config.toml
n_layer = 14
d_model = 320
n_experts = 64
experts_per_token = 4
d_expert = 48
d_shared_expert = 0
activation = "swiglu"
moe_layers = [0, 1, 2, 3, 4, 5, 6, 7, 8, 9, 10, 11, 12, 13]
router_score = "softmax"
normalize_top_k = true
routed_scale = 1.0
balance_loss = 0.00291
balance_bias = false
init_std_router = 0.011
lr_router = 0.0011
n_head = 5
n_kv_head = 1
head_dim = 64
vocab_size = 2048
norm = "rmsnorm"
norm_place = "pre"
norm_eps = 1e-05
positions = "rope"
rope_base = 10000.0
rope_fraction = 1.0
qk_norm = true
attn_scale = 0.125
tie_embeddings = false
parallel_block = false
init = "uniform"
init_std_qkv = 0.0325
init_std_o = 0.0325
init_std_up = 0.0325
init_std_down = 0.0201
optimizer = "soap_variant"
lr = 0.00517
lr_mult_o = 0.715
beta1 = 0.95
beta2 = 0.99
lr_head = 0.00728
warmup_steps = 50
schedule = "wsd"
decay_fraction = 0.726
decay_shape = "linear"
final_lr_fraction = 0.0
batch_tokens = 65536
seq_len = 1024
doc_mask = true
train_tokens = 339900000
steps = 5187
dataset = "wikipedia_en"
Below are experts of layer 8 (counted from 0) of a mixture-of-experts language model. Rows are named router (the router's row for the expert), gate (a neuron's input weights, with its number), up (a neuron's input weights, with its number) and show model dimensions 80-159. Each number is 500 + 25 x the weight over its row's rms, rounded and kept within 0 to 999. Numbers have three digits each.
After each expert's rows: "gets" lists some tokens that make up at least twice as much of what it gets as of all text. This comes from a sample of Wikipedia text that the model never trained on. Tokens count by the router's weight.

# expert 12
router:529493487504525500532494511527500485542515539466502498491520510530528530526509513447460501488514497534557562495531492480502493485497474487503499542564504514515477485552513522513493511494506531475477496461482493512450535529471518461511504502
gate0:454481473515546492537508528456536470486511502483464510527516506504521497510505490521474486502483537519511490479489493482495526495517472471485470492525507514492480465482498508518522466470511535475500490479467507515523450553501508529488477538
up0:514533543501499500547458507459542501458485538530521517475512513465512507504477479471459485533486518475503476505525475501492513534515500458500506536553465463509492494511482492526510507491440476537524534491489499552455465496492485477499461507
gate1:477462477491528490491526443529549496446466467469468478499492544484484503535548470478525490516505491516509499532512488486490472484519462484522504467528557516467500494504550522482502487515466523485492523487467483527487500500508475510531502522
up1:487473488463491509521496559503487463437489516488519439508426508459538519559516458482480497500521511490494509517494498449512476510517483482522499494510523474484519501558501486479502505495554493509480513517469496523485498503484535484503540511
gate2:524456538522490552526468513470518490538485518517532515509516505509523499532497496483478504485507527520516526523529506499439532514527527513470464543499483467508510518485529485485533483509484520495509505479526522518472533541479510476555462491
up2:483510504505497526463508494505484483475499522512476561507484523520552511494490513513491468502492495491505482483463486514456539462490520498539481499504489515523502510512518507531452494508518548520538549505464497544532503497506484498468511518
gate3:506510531498480508528497515514497530465527531478541510505534529520526502482489496497510501488518484495506511533484472538531505474509529509533515508533527509532466495493519551515520479532502481457454492477535521479439489478447467472489468477
up3:568527480544508515499478500528527517472543522501487496503525511504511487467526477454469542449520527473517511499483501497519474479445490499513481549503473511529485439520505517466486520533501473477486465502532515490520523534512513512491513475
gate4:487515487523465490539482559478511482515509519505544445483477505538510538509522530490497475498473521461466531524525471510491513525484514481531479510468502518524493510523475495467489452487516542474500531507514443487487490449491512445489537449
up4:541528504493499477462473507492511520543459498452480572534518459547510469451465533451492484487472484507489488484490489509564539524436466485507485494501483527568475518503533501489488514483511484495495463489539541506498503494490494488487455529
gate5:471470479472484478503518499545506528479491520489494485494436496495494473492467467483521515460449515484502464473498482502475466464538467528511500494515473449517527506528518495503564519519515506517527504528482474497486464460511534461531516499
up5:499489513534465498485538512515505430513467554492502474494527496519456547453493509504509492469502475505530498490500525508489522502527481508463486496471496519467489518492517486460513526526542468505494478511496549462532498519516523497469513511
gate6:525501529507543491511539478534441492509530459474471486535507458497529546514505497499493502517547501539491477493537518531522503465507456496518551523486451454497478481486529496533523512493530482511471513434510498494521494495511471480510488486
up6:491467515522542518532550516504497478529484482541514463506509487524457526446499480474514480456484485502446485505489493463509496489495543478456488500520572485561476503514450513506496530507486453513507481503544521529474524540447510512493492519
gate7:516514505521505507487504504469509513526546534510495475485515503484500505508502516510513527488507505534496512532521498477463471502467494502538484458500503508482518454486490518481482501490457491520493469496501466514495527518518514520491519557
up7:494517578516547487513501504488461505489525478471499516435501501519487514520528493502513484503464478505515506491519513494489492531478530455508484472468525523549491491527487536510486476517514485455492439510492459459508452492470465531469488551
gate8:500473496518493512491509489515523492498512486489519479491461536472499485514493468486463511525473508515492469514492513492558545512469462516524523510543518506527511499514464492480475518521528496521440499463485506502510510495518491484493486501
up8:512512524484497464509526480512502504487486524473490504498525476514491513481530507514534508485464491446546423481500517498512538537499513468498476465532545475454491512503477535473480491472518500495466470510511492483508519436515488500509506494
gets: " of", " the", " to", " in", " The", " on"

# expert 50
router:514543490509532492479519502496524537512556481455544517534488522470525498504510503509504513484491518509520491498479521498515523459485526493486498490477475558477516488531499521539511466475508535497499483457500430487486533490518507525545508460
gate0:472510457476556486519507484506511531516466531488522514535536525515471486505519521492536495521506480535475520499522466502525490523530506480506516490444562495490476521547451516476494470510494528482438553504513506525502489503515495488468492448
up0:502476477474526456522450491490506498530508470473464520483502484514473477503560491502511501542534511483516523514454502537490426479537502471490522485480492510472489521472453532528513506514492477473468455529504508494476500482517519549532472472
gate1:504494504490485509449536537483510497541498551511557459492486556530495475470527498501494511491499477539489472504505499505515499536533538465495496499501504503470514517506522478457511522476488501463469548508507499498472533499486489522511454497
up1:466518479497491471519506524523520466470423455518506467495522470514535477496487522512503481521530489537545476498434532490534494529472493512465501478460486463506519519514535497528521491525489514558527481546456541478522475513523497488531495538
gate2:473492477519511487516537464491523554520545519486465486515490513510469532488504505475499508520470498554535514537465507500490522468454457513512438529507500496519474473522496551548478481504535460496504572466511481505505504521508514459489513493
up2:517535493508512484473501502523546497454500496534492463527510470519460494498502509511522501511511504476466475510519506532479526489535494500516447552538488489516490507445532461486494512536487497491518500478532506470501494476573498513496528536
gate3:497494490507495511499510521537493509527465511518489544518523509520544469448502503517518536501508508534500506488493533478500504554516516472492483487512496522528489498506536476488520468529465544508481456538501528442508473542474532450453506500
up3:469554512479457512490471511454505522500527464476491462495479486444477546522516440514487431512527529456500494506452519511489514455511501479544500478479495493522535487499484452509512474491457479529545515479479463499464504514481484509506505493
gate4:508510503459503513536456511489468465508513477535544533481455536543544495533516531448494505492485493496522484511524507478516471452497499473521487456501524541514476491526517530470520527485487481443515513505490504515490488494492454509518531447
up4:494488543521536489504481499541468504494493537554488519540516554535507503514500536481488531528519470537508513521485476473487503478507500531480488533465521538535523533467494493509491517479500520476527462458531487507451500509491518523528530461
gate5:476488512490521499498479491512491469513444545496460465463498478572551457457488497472508509474471486501510520475508466485509532528522474511529518516485490497477490480500464541501488538517494486523482486476527516487485461511478510510503559533
up5:525523488488493486534489485442507524480527500517526504497537518484515537502489479477513506516502510485510499530481534488485501485473507544483483508482471471473478526477499492490501501463513462479515506522492486532524562513507487501490511523
gate6:483502504466520518495527496520504496544518472489494477502507513500487507498455516483490465494529527473477462563476515510482486529463495496535495494513474522486446506496466475496458522519540481507488513447508487475495479475526500528478496530
up6:469540487490463522501497519460501491501546508475515464481494502508494500538497483485549487473457538528514514489428496531454518497477439506493507478466508461503530545455485489483484462493484545519484479496535518513516504522549522474499487497
gate7:541481500499456512476479531505482460539486495509517519483496509510476504486472476515459485473512488528541504465568482468512540486493568489508511509519485544513463505452487456470459483486527515527514478454459473474507545489516490528476512496
up7:499477462498490477546484467503492511500495512505515523489472525481505483475495547524486502493543534437509510494487515521519496547525471429445462462428474505498460487498500453498487500481520454494506503492486518472519493545495528544499493492
gate8:511469536545536457465531473534521532508514478497455465511518480499503494465549524477491498499488518516494457453503498509487472513512525476516538466532518465504507519533517484517512508499517471493520467503483507539486530501496499503522491490
up8:510476539505516480488512477538473488460492514492467471459508512511502473532523483497487475481495503490485496477497529513495512533482527467485516470517507446506514463524500510506525504511481483501521467528520490503492503505448480519509435495
gets: ",", " in", " as", " and", " was", "),"

# expert 17
router:491531502499490451462490503484510513505465504536494518533503510501535479488494500504480472519468476498536524465528490490493469476467496454535481492504479458481458560468480529494527474467503464478476473503529508554492500475466501518483456495
gate0:485509481537547525470481477487513455497492515507489510509528514477537476506516466516484480536512533518476538503466530525451480531485486476494504463436522492484514491526461498464481460558500523512490519508514484526512465491505516519478476533
up0:464494517475508476539477508511506530506482488500529502489469491547483507472533494470547448480490524490514506474488473487505535510480535489540469470502486491472524495447471485509456481503501507470508473485475482512469507480460495516493507524
gate1:498536528517429490473516482452481446470514490495480493528514509510491523471499474465472508502512481517477500481504514517508546465449517493520472545554492505526488492524445456500489516484461486473552510533562486504478498534468456495515530512
up1:491532472509532512488515488496504455490478460511564483461477508477461542496547475455430514491531554486511548500564510513503516496501479464531495478502488503550528542509506525520494462513465502504530531485498490524503480531501508493528487473
gate2:480450470474492471490482521519512447476465520478526475490469490506495493482565521488493496492501521453510488488480454533484504501535489470489501476478456438476467545510505506490496481502510483500485488524546547521521501520486500455524526500
up2:496471494509485495515500516484516510522490453493477513559487514510518528505484507471483494517487539505503525475495498528481514464470482461524489482498518467493507490463511503499507515584480518511503521514499502526580444518505454465470510474
gate3:518479522469560495490468556494524494465511519461499475495537500526509557489467509512508497488448482489456492491465511449517506526554480492463541493513531482504501461495478496493538483542528529483495483524500498502520497510431505520489516478
up3:512546507491486496530492509492451463503526470450533477491517445534494509500499466473512469530512497546470520503507532491447525469466468532504513502531523450507493520489475481490472435498547498512517512481502451513512502493501452495486504482
gate4:507509482496472462456549531504515492563501528492490476495516495473497488512504446462493506498495500482492469495505460471517519509499511479506533485476522481547511469484443520517525461534514475483459501512513451499496488559505441478529464531
up4:494495485517468508459493472524526519533493521504523463515503487467499556498544439512486523507485544471497489504479479453528518511539505489495554480463516467523473468496523503529539475506491456541519554524502483516498496500493479516507502515
gate5:454498496524520514481471510473515512501505443495483476498502512518530541524535490497517503542508508495492556505523487467494506470532491456466531497491523468487508490529506493518512525458487482487485485492485480475511501476481534499486471460
up5:483470443495512464537524514508449533516506503539476493502505496506485464515465537513479522522468513515536505518495516494508514476473509546518497478487532532525444507463509459496476491500484460525445475541511474467457476500498520496464479507
gate6:538473501535506510493497518475502552476455500509495534505474506507534452490482466499458539464504525502486448520519554474475537496488480541498509486487515524515531497475488535490499504478460479498502501440528491484479458528489504499480486467
up6:479499484483509506527500550505519496461526469510506472499487506458494498472526458522466475553517497535487474499504471473493486491513530467499515525541498474506533543533479564473475500494507511462488453504462486495495504495501487525524505494
gate7:479474511441480497492503546507520533516449474502548516533441480516518500529482470492498506484507513531483472505507495540443486520497537515499460548486486508491464493500497553492520513469519511535492478491543498510494497520482506487491494454
up7:508473506524499505520493519491504504481499499469489500471548521494488504493522505430503476469481469490496479529478523481487544520519470509510507483479500496525535480496512509486529520483526517488472492503512519519511549525490509496499487501
gate8:522501451519518491495512493515501551508514516466478490534513510453498490494511496470506470506466461448513507503495490485459479462503474521500486513528518454503489457545532508448501436525488479518500540502508491485537550495500528507478510510
up8:487531519519523534469505494476570505515503488529522478485519474493469527512484493513506491487474550469458533494508510522522489482527476501512489544499472495496521453462538443513493519516509509508529476488476512506477494495492499491531503521
gets: " 19", " 1", " 2", " 3", " 4", " 6"

# expert 60
router:510497456526502508495503466478465491481473487482573519521506489510486492512499499470490523463499486504534492461507487524490464487478467495507521541524507460446512504496503492463505472498513468478467515476462524519549493484472517491529518531
gate0:566490497482529501511497492511514531486528474520505519503524451486504460496443492527486515527496492500462498488501490520506498532543477486467477475482489473453444473469508521519511517494487542459509476478488530472509513525495511516494472511
up0:466484520494494491518506481472532482505509565528513459513515468558473544496490482498507490502515526529520475520475473523510492496509479502499465498507529490488558492545481528468503479523495490526518495539485494506510532514498507520499484465
gate1:494463521496468460493476505486498482482484534551552462537436479504495524474460486454494474531466527478508510491492508497501503489491538513525498508553490491537517489492493478489517470479495488506479505511497503510511500543523502535514475462
up1:501482515477492464526502492532495502470483495503515513462483463509475497468487481499496452497532485517515522487483468486503475553511501518517514498491519473485502502482536553513481487489504484518488522524463572491472519508476505516476496501
gate2:493518462499468522515509480522481509519477539529486487477473496475494500500550515458488465458452516472536489554568482526546489526481486487519511505475501470552517485472535512494477474534494471526452520514479487476497474537482495489509527495
up2:493472423435509505480508507515492487481487509548524483508542487515488488505461542473462499486487506511531471522535510495496491481452488503497512519486517497507470518473539536495478458479521507479473536480512513469516498517519475510531501510
gate3:536514521490445503485501493507488521515461521489489519533491442509541470496532466498477507518507508514497489493505479495534530500491483479519456524514521480532499531546539512534477488513488494461518489535535500502479498505528488473501510512
up3:534550484500499509470519516462489554515529495464512513526490504493524508489535497454508505482530526524515526499504507486441527533519536480511504482519526512513473566493519506511505518551510538490498556471575466449526476532536531479538505499
gate4:488503517522522492477545453522493529476502553481546487529544479461464482519530484514503508473493567504495487495476459504460501499538529483490511483482548501491543508547466522492462507514509513488505515511487455530506508517481475490489527534
up4:498533532554494490476509488468479508531513497493484468491515495467508510438465497515482508448506479484450505498483522456483481513451492500504505462479470506497481512467464478527566572477528505511490489487501518513540462494536505484465498511
gate5:497520447524469520462513497513495497488511462474455451494502506469456556488496470500504509496525443532518488469493481489484501492534511509551538521490465528451516484526515468527495504511479515493502517500472495469514505489485448481477469527
up5:520520463533474502534547502533506479507508529476453490439492530468499485478481515520502494490503493510551526495509474486461490537454503486492511486518451515456516505493519531523496497491506456487485497495497502524465489524500475458481474524
gate6:458484514535529483480523467494491478450516483487533508531500509501525461493501532494525495530511464503498469478488504515481446512524516469452525529493537541526470486477482506514509490505517508477503455487484477565523538519494498473504508493
up6:493492524518483462468506515475506502485489503559493531490425453464458492490551492516559484495494491502502486540530480519452454503498485481495513502540505465509460481476503498496506471442473516478543489503483530517519521505503490483542482536
gate7:463483470537559494528554485502525491509538521506521476537469555539495486487487467483477549490508544516528473509545494501561547486460462492513500544505517484486547538514488471520532478499516444502505510500492505475511448508500486508474502467
up7:492545483505540488513502506513499452486533549465491525504464544483481501518482506542469506466520467544531508500505504476543526487428479492535489558481530457489499485494487509502507514493538455465522476437521493510500443508485484472498523437
gate8:540477491493495555490543512497516512525526461486471469496459500474459541505507535454480516525499489488462527510509471497519477512535488559500567485510505508554463484497520486493517477517511495504487466509474509514499522482491501469502465490
up8:458489489461494468504480517497441470527508540516470486490480536518532469500487483508495495468483516453503474486508512499490529491534471458493489507514479497467503477545523554516500515459530553514497525462516477498553485484500526528505536537
gets: " co", " 0", ".", " 1", "%", " 2"

# expert 39
router:523485515486474537523521501498461544554547457504483547476474490555466531518483469494515450496487526465525541565473475508512475516495499511505534494499515503496557475517506498533495452561501546512483506510515480469513535489464527533478541551
gate0:469481552507539496507579510519467469525530530518484498508510463502479458490486486448564481514465543493493518520522504519481466527511473490485480508501492542490531444491451507503498526542514493491473504525538471507501519484526491551488511533
up0:530459501487494489486475517472448500473501512481537526505474473503526464481451496510472516532485540468510476498512506458512513504512472554470537471489505468551503482472524532507490503496546537513512502530473499544494558542508482521478503524
gate1:502500518494515524480468530498492460516516443522525504545482519494546520474524476454504493478467506484489469533493509475499451549458521487457479493507498518497487533510528501490501511518526481527531488506506490463472472483541521505502482492
up1:533503500525486515523488476499514490546493495504505508543477479501513508468498489478497494517572497518502493478466481467467477549491511594469504518491503549519518505511543498468478510506510513535454545470519491483473525550490532451453475469
gate2:503462506516491485478518491480495521525486500501493483504507479501501499490477461459492519470477476513526533507524510450493522497515525547527514497476549498489505494447496501547473514538471500555465513452536493516500531491501496535480488528
up2:498495522465520528493529523518502486502488505504483464486469472517479470463508475446496492509494499515497511542504454497536503513483527457501460550548530486517480513555463495514503521522518470484506463516489522512512461466504505522507536451
gate3:530500513518545522532513526528478491527484477481479529500490508489466517526521481489476491520534521497509497509512501502537545510497509479496499479503511469504411478554519533461517510542495498513513485481478505493501501490538496539511497530
up3:497503485505465522470493503501484498472508470492463532525495457521484459492512491537528469477479521457491494450517540541480545505526468475504509509469511451509493488497481507506524569515500561515480501519506567490477497517555513499461464528
gate4:513486498515456520550509503517498513525495490544460487467495497450510539525414507484478476471512493510503486508506507465523485528540556510480512510491440516494511524515490469492507481532521519528451518505487498451502487466510499505492473527
up4:503476536506512483521518475524478505507497518481502529504519452462518475522541544535514525474505471501493474504550478499509513533509474483516511486485512523512489507510455556494457543493516486496492488480532491534483485514475494513452501515
gate5:499531520522496478464506508526523512510499515495478511491515493515507500496545506487487518510448520516513483492475486462518503524547509518478543569526478499525528527482499448514497491503489524513509465490496481482517528512551497527511517532
up5:544504479492497473476491495522522534504564499511510497496514481480464500520553518494484510459529500525489506531516485527526467538523490552518490535491482534465509469511451523516537474461524484456535496504513487508490472495503499494488519548
gate6:497507493496547500518474468496536518478464508459488538554474507501471488491511488498505478520536539481463497509495465544566529462462505534560531484496499530526480500492558483481496494516492454517493507540532498537488472487531531510471475520
up6:514523490505495485498494505524516533504532489529504513504476472522528526540519526487485523501480489499492535504479487535517498535510505516497482489535459512461507510505494516473518513501483493493498485490473510477458538536481464513425457454
gate7:490464473481517500509563517515490506491498502481496513459503491499586497505489555526556476532530507508501527505497467486478437511485527511508535503496529566490506488495487540525541480518465501526527530493476522478531499485495478519487496513
up7:482503480489500574507478458525466508498556517470534473513510486506493519509482485492467484456525481487519495474510520492497498486549491492487485508502475478495479533477538511488503493475472533526509508490497469462482497497511499518476525519
gate8:498521495512486501482523447454455451532511547493482531479508478511490501482499503516464489480470467534514482460500489464513501533461469528513491519465529530466495517509493507527526476479544571488525527491508495533491496516462494527525495542
up8:495547534491474495533533534538521515497531505504507503551523479535490462489511533494512526474505525497486516425496537517523502479510532547499493509496517489488489501477490501527511494490498481522479464500509517537542507483488541500493462519
gets: " was", " is", "ed", " to", " be", " a"

# expert 9
router:490511542494507497522467507482457506545532470547471466468504515563483531518553507533485467496501499476504553508466504501481480481493461494517520503490471464531524497517505482481487459533533541495496536523521510467497506461522502538491533496
gate0:508467539489482534488521491483515521486517463526531471449466506452534511460535486511485508511498487468478480504503479527516489545499499480500499481538471475487576500480493515497517508512501445480479534518469545548476520504513503501532463471
up0:472488507439517472508461496480466491471510503495515494484487506511511500529533557523510463535496487485491495484501508570507537500512523514502500502482530485487489497484511476512474504493508513510503427501539481512511518504512466469527531495
gate1:562508524581510522512535516480488480459476523542509502491470490489525487487492502483522510496443535495526522504520520526531527472474457503490475554471501496480526539516464479480441466491521530512491506515512505468470467499527511469478492522
up1:556497490466515463539505510520502476518477491470478503531513491514540503526482481519558497490541525486499528499457472510452520540497486504524498485492487532522463479493468534459508533545509499563515469511524526530509514491483456489488470520
gate2:498496501490521522484490516488466493514520462473512514495491517490498539466505496518526502503552534458447496500540485526514541462474520468465496499500501521498526521505498514472565514475508543523476512480490527510512465498556540467542474550
up2:500547503505459443522503486504541501487484454511473518499487501482477477486541510496484491510487527523482490479498491487467531499443493483532484495507521504479497486531463528525449530470482512474484511530501512507532458476456490477488490497
gate3:460485550530505503508502539521509495522531507470544470510497511491526506511483492475467466502519504517477499453487489516511511518464495459501480481521512507497554554504520439472531511515508485489471515530503507439497545480512476512523450520
up3:500476519491520501541530495509511487474483512479520461526449494513510522517485475513483479521506489479512461508465458455484481535528523506526492490503520447482510485518479506490486524471482492498529507488474545546531481487552510496530522494
gate4:475512529481523506510515510516544509494527514506504470515471511511505503494535531460516519481526513511479501474477486502496508478452506549457486517526491513509518526515496520543488523480570506464520481495515477509497518551519485524506477490
up4:527465509531495438460499473527453500510471463506491490549522489476528497472537521531514539488501496501512456539469484482488476516504480478489490520492558519482466493473509542480528500501479509479484482494478492498543467489534514451495506491
gate5:520530483444480492519495502523494524529506450496462510519501524541489523448532475507477532503512514487561513497508468485494500516534490509506545452472500493531524501503506502515567518493499531537490525495512480491515499510476523530496557503
up5:528486460551492484533500487480518501516503520472468442501512528506506489512524540493471475513474512515532533515454478500514434457484496496485533515498515505490491510554480510494504492496517475498479516518442519542511445524546479526501498550
gate6:517514508527500528556477451569464495532485473501499496534506474540457509460511507480443490512511502483501522476510491505509469516464509540490491499496497489557479488514526539535488577528512554489520455516504500498511534458454460504483488503
up6:500519475544515522518480492483531517515468459485503494485534496486519497510526519510497495491490548535451497454490529499506528497526459490490482489499532512485511533452517489478539449513508503485419514507510479481474524497481500516519504505
gate7:484485494497476498491510515479496495547492513513514512493475472506499472521476542479536468519454511440457505520476531475514509493468492535531529554494503476502494516505519523520566505497479502528474531497501484461490527523477491502522497510
up7:531487463510480512490459510493484511515463491511493514484556510512514499510478506501489534506516493507494529544490490488539459499451503503477495526517518475550491467511477456537543536507510524526503516518480492530531480501452464521536517528
gate8:482460479480478515482501469466472485514490511503517504480446497549528530508496500508518533523504463493527476502515508543479466503501482505493494488456486495518495521524529508473459493493480522503467517543464494537495456510524492534500518435
up8:511539521478489555507500436503535516517442467515476535490497504538503453510544515552523538484502491509495481449502491529513499525474467476488499532520502522531561468481518519511515508502496510477495527515506509484489503493470499497534521505
gets: "ed", "ing", "ated", "d", "ted", "red"

# expert 10
router:466507546455501539456503467489490484488479492468489512481484564549523502504533529480524519537525476485499482482560437523518514541506464539490508496485478468435487505497482498499506516490517487523533544491534509497500457501518515478497527490
gate0:459497467490484529481512505466524517495513515517494455522479495537512570517486507514477518555482516535491498501504497507481513478470522457505491513514495492483500533523518513491552465502505514508505532474491519496516508541437461507498544483
up0:484498511473488464448499472488504510459481498511460451477522490536530505449449483523518495497493498509484470520481518478447541482482505514498542484498500491500446560516476492528511503484462444505526528533488451493493498539514505517489515487
gate1:496473450500512496497456487493499477500489440487480519493514446505494495517515471498499468523504522486553514497507488519494528540507495506501518473515474451439502475477519469516495496567500452477533490478471449475530492494497530492487532496
up1:497505483477510483519509482514522465485554480495497503512506509468469532502469489509472524487524481452512487558495533477497489553523493500497534477499497498450516509503479470476516479509471519510493499483513503481495530469509505471483506531
gate2:476530506497548532467523534513514488501499470508507503508476489505503513472537516490541499506545489475476426529501512487500506512483460477488474501480462497519518535501470474524502512474537458511466509503471480511500529532494528527492560496
up2:534541512556501510542469483479493494509482517502491458516518514481487479475522523481476507507494462467520489504487521525477505495479523463545482508551489511516519484521527499483465470516523500484488486477483504493476480512482526490491519539
gate3:494502529528482489537487484470489497509489468490500504504501487499506549467551520516474477518507539479481439476492518473504451481533492494497492492572537496500460507498506499499494485461503480526483539509459485500460470552491481519521531475
up3:510486438503486462514516558491471509497469463509486544447511479483472517483530465518510458455451492504533455470482483518526511514477508508574501516480509483513534511485464539524508513532463498498545455543508502510482514469487498519512486507
gate4:479506480481476490491524525506481500492466471518495518534498493490521500507530515508509470554464493512552554470551484480480510491464496559481460421522536516507530522464531503532499493508481525489525522529497505533471484536501524497472512501
up4:494512543501507505499500475514450507484467507532519496494495552532467478492470473501525512488487499473537508478486489523515532450543518493504505484470523514487501466523518513512463549534494509497475510529499516452471482487450527491456483464
gate5:490509452527490489469515514480522471477524532527490486492444505490487515485457553543536510489487513467490523486491467467540539490505533493485537512486448483514581486483503473534501464472508479436507498515495497503553498516492508511521488520
up5:525505512470495493484466488504449502519469480491524538477518483511487498520443489493492522480520490472478516533461534484500526459489485479511479489532541499509528528475556517524514504483496525472516525500491480466487511470509506515455488455
gate6:487495539494485515488508509480492532479537503516478511522454506504554534495524522475485483503474546466493535529544490471572548500460510540554457477525486459508452482515493531489521528454479488540528498510519465517498474502516518542496528505
up6:496512427487497517548489478523525498473503510488517492530452437512509488471526503486478489506503501544501500538497540534504456509489497507465484485512557513535494520522496495536463515522510468500508514467502509506501517523528502503504489471
gate7:455448500468461485496494510490448477500480518518491494536446470493543467509534478492540478509524557486510554477499482497529558537537510460501485532507496492512484515516523537512509468507517515540536538481524479508536499516461503512478510514
up7:482530485466480497540482493531521462509495518510536479497513526492517498525509539482540492500498489528477517483527476505485496529483485521509486502522452459524475474502477510539504454501485520510469516486529492520535434516468531500480518469
gate8:453511466524485503505531495461491467522493493488492492483509514522555515487523547484508509515522507466490495510498464496502476519521484506487528507497509492470525442473478480478495474521530484469492495519505487531476550578488508467503515493
up8:478472521439463543513504460509553537494490473446511466527519469501505452525494517489540499506488510507513476510475460513494489498527465516518489498530508498558517479507478469531511467507497489542480555478472538463521485507511499517531478440
gets: "g", "li", "ch", "C", "S", "com"

# expert 33
router:518487516510470503507491476479514512570490478465546552516532462453505497522485485515533480481475521517527517484470477531490488495487567502500497499513460520506529510530467527546539481498502556494471481499496529498489493529492559469535559492
gate0:514536506465474494502495473536483521554487504513492461481523484539443503506551545519474515487511512518482500478501497514484516485529524488513520461513510466521491498520501490521500522462478504477516533504498532499467516448539531498472472559
up0:468518480546513462462499525518483469492457515470498500508488504494481493498485544493456504509493497519476545491459432449510515518468486528477480507505509485560491472488515497467481474536489523481498493493472523453502524513476559495423502502
gate1:450512463479538503526508474510497478489513471526510490522459552485504498500464502554455504497493470535470516490506492449519477485512483492501438515498498490505536487459460569491532545481505517505525463504530554461495490491482485494543554492
up1:462492477485508502479542469484486516459523488509538487521483476491547518465504488554516484513487510460492525468497465504528492528528513513470469518466507519541520488519487482530525507540501521480506479491503520459511496482501500505509508481
gate2:485490502447488532541502484491498503523482519469475494493495475488507470482477516528505495493484484530557550499481535451437538486478443531489515495498528485504496499472528473512551511497468428484480505532522503524530490462477498502515513461
up2:488505537463501504520472528479469506498483503482503516490508521509504539505474492496485497445478471523449505473499509520494522507488481482496529498436497521490516551513505491467418480502469529514452546523502563432498445544483494497490484482
gate3:525465472546493507529506519500491516524500544482471498523443506469481485439494504525452461513477505525532467479499509500471473530486498506516514498539474463471475480476472494472546560491491486486513477509494514544450537519511505497512521482
up3:517524495445518494476450478511507535483498537526515467498491506473503525525475515450462469519495515471509535490492556489516497499476527484488574500484444528501532494518485477481505480524501483511517452504488474546512511482496512490487519460
gate4:523486550498469430483545530483493462496478485538486519506487511505469524534478472445497431532507498505493528524477472453510490475504543498505494532500472471498522503479500492476536516468498518482490485462505484499477516514516492511504517513
up4:489483516496510469451494523560505513498484509440494502495513495464485472484451535546482530510507512503509521517486491520539493472491476488536500492481496479515511566521483527496480451494486511467524510509533489473516510524544490509549494524
gate5:476514507502493519505527484554499540497496504502469466482532530510503526523530481484477467519476487525492502484488526465511501494533511495477524512479509474481544511525485528480450519521465537492496490506500488476490468492462505512462498531
up5:528507522536545519476540518461475560474514503503513469487513477479482467449470479496521496510515506494508537462461503553565491532490516498489498502472472517513521478545501449508479547494506519498540528503509506521455456513504536500526486485
gate6:520494476480508503548495491513534516484510515534484472520541534462478474504498526529495508507539500488503530548486539544492492470508464471542479508464493481466478485482495495509521521457508523490508473512562521479538499492509513506449481531
up6:502491524510484474486516494487524497497448487507529508494541517497514521477522527503533517501529497491520487517519540545474503527490537499485492488502482518544488510499522524571522487521462496486485498516488502500503480525503532494515498494
gate7:532478472509421463492464455468488512462497477557512498485484510473484488545486489495473491446520503544510501495538501515502495439504506478505507459507474473533508498524480472479516498501513490493457530542506516520536524517502527516529528469
up7:517489510486512539492482526472490496534454501506455513559470505485483532538540520485502517538487543523519514482543508497517525485517520483526569467479510503487479502525490493488465469494479510538522473519536550496521480553539524493468498540
gate8:513501499519526480500499482471474493460507514546507451496490483481473484482515425497500540460527503481520519518517468479500503546484513492472508478478506519504485502496491482528484524467529511494508463499484497487523536453536497522472496494
up8:482521498489466515505463479482505526510539492485467540513497443494482493509527490519505474489500519495491495492486483497500503460477491500540453519493523501482481476536494473526519522518462516499466548517510534507479463528513494426503469511
gets: " of", " in", " to", " for", " on", " by"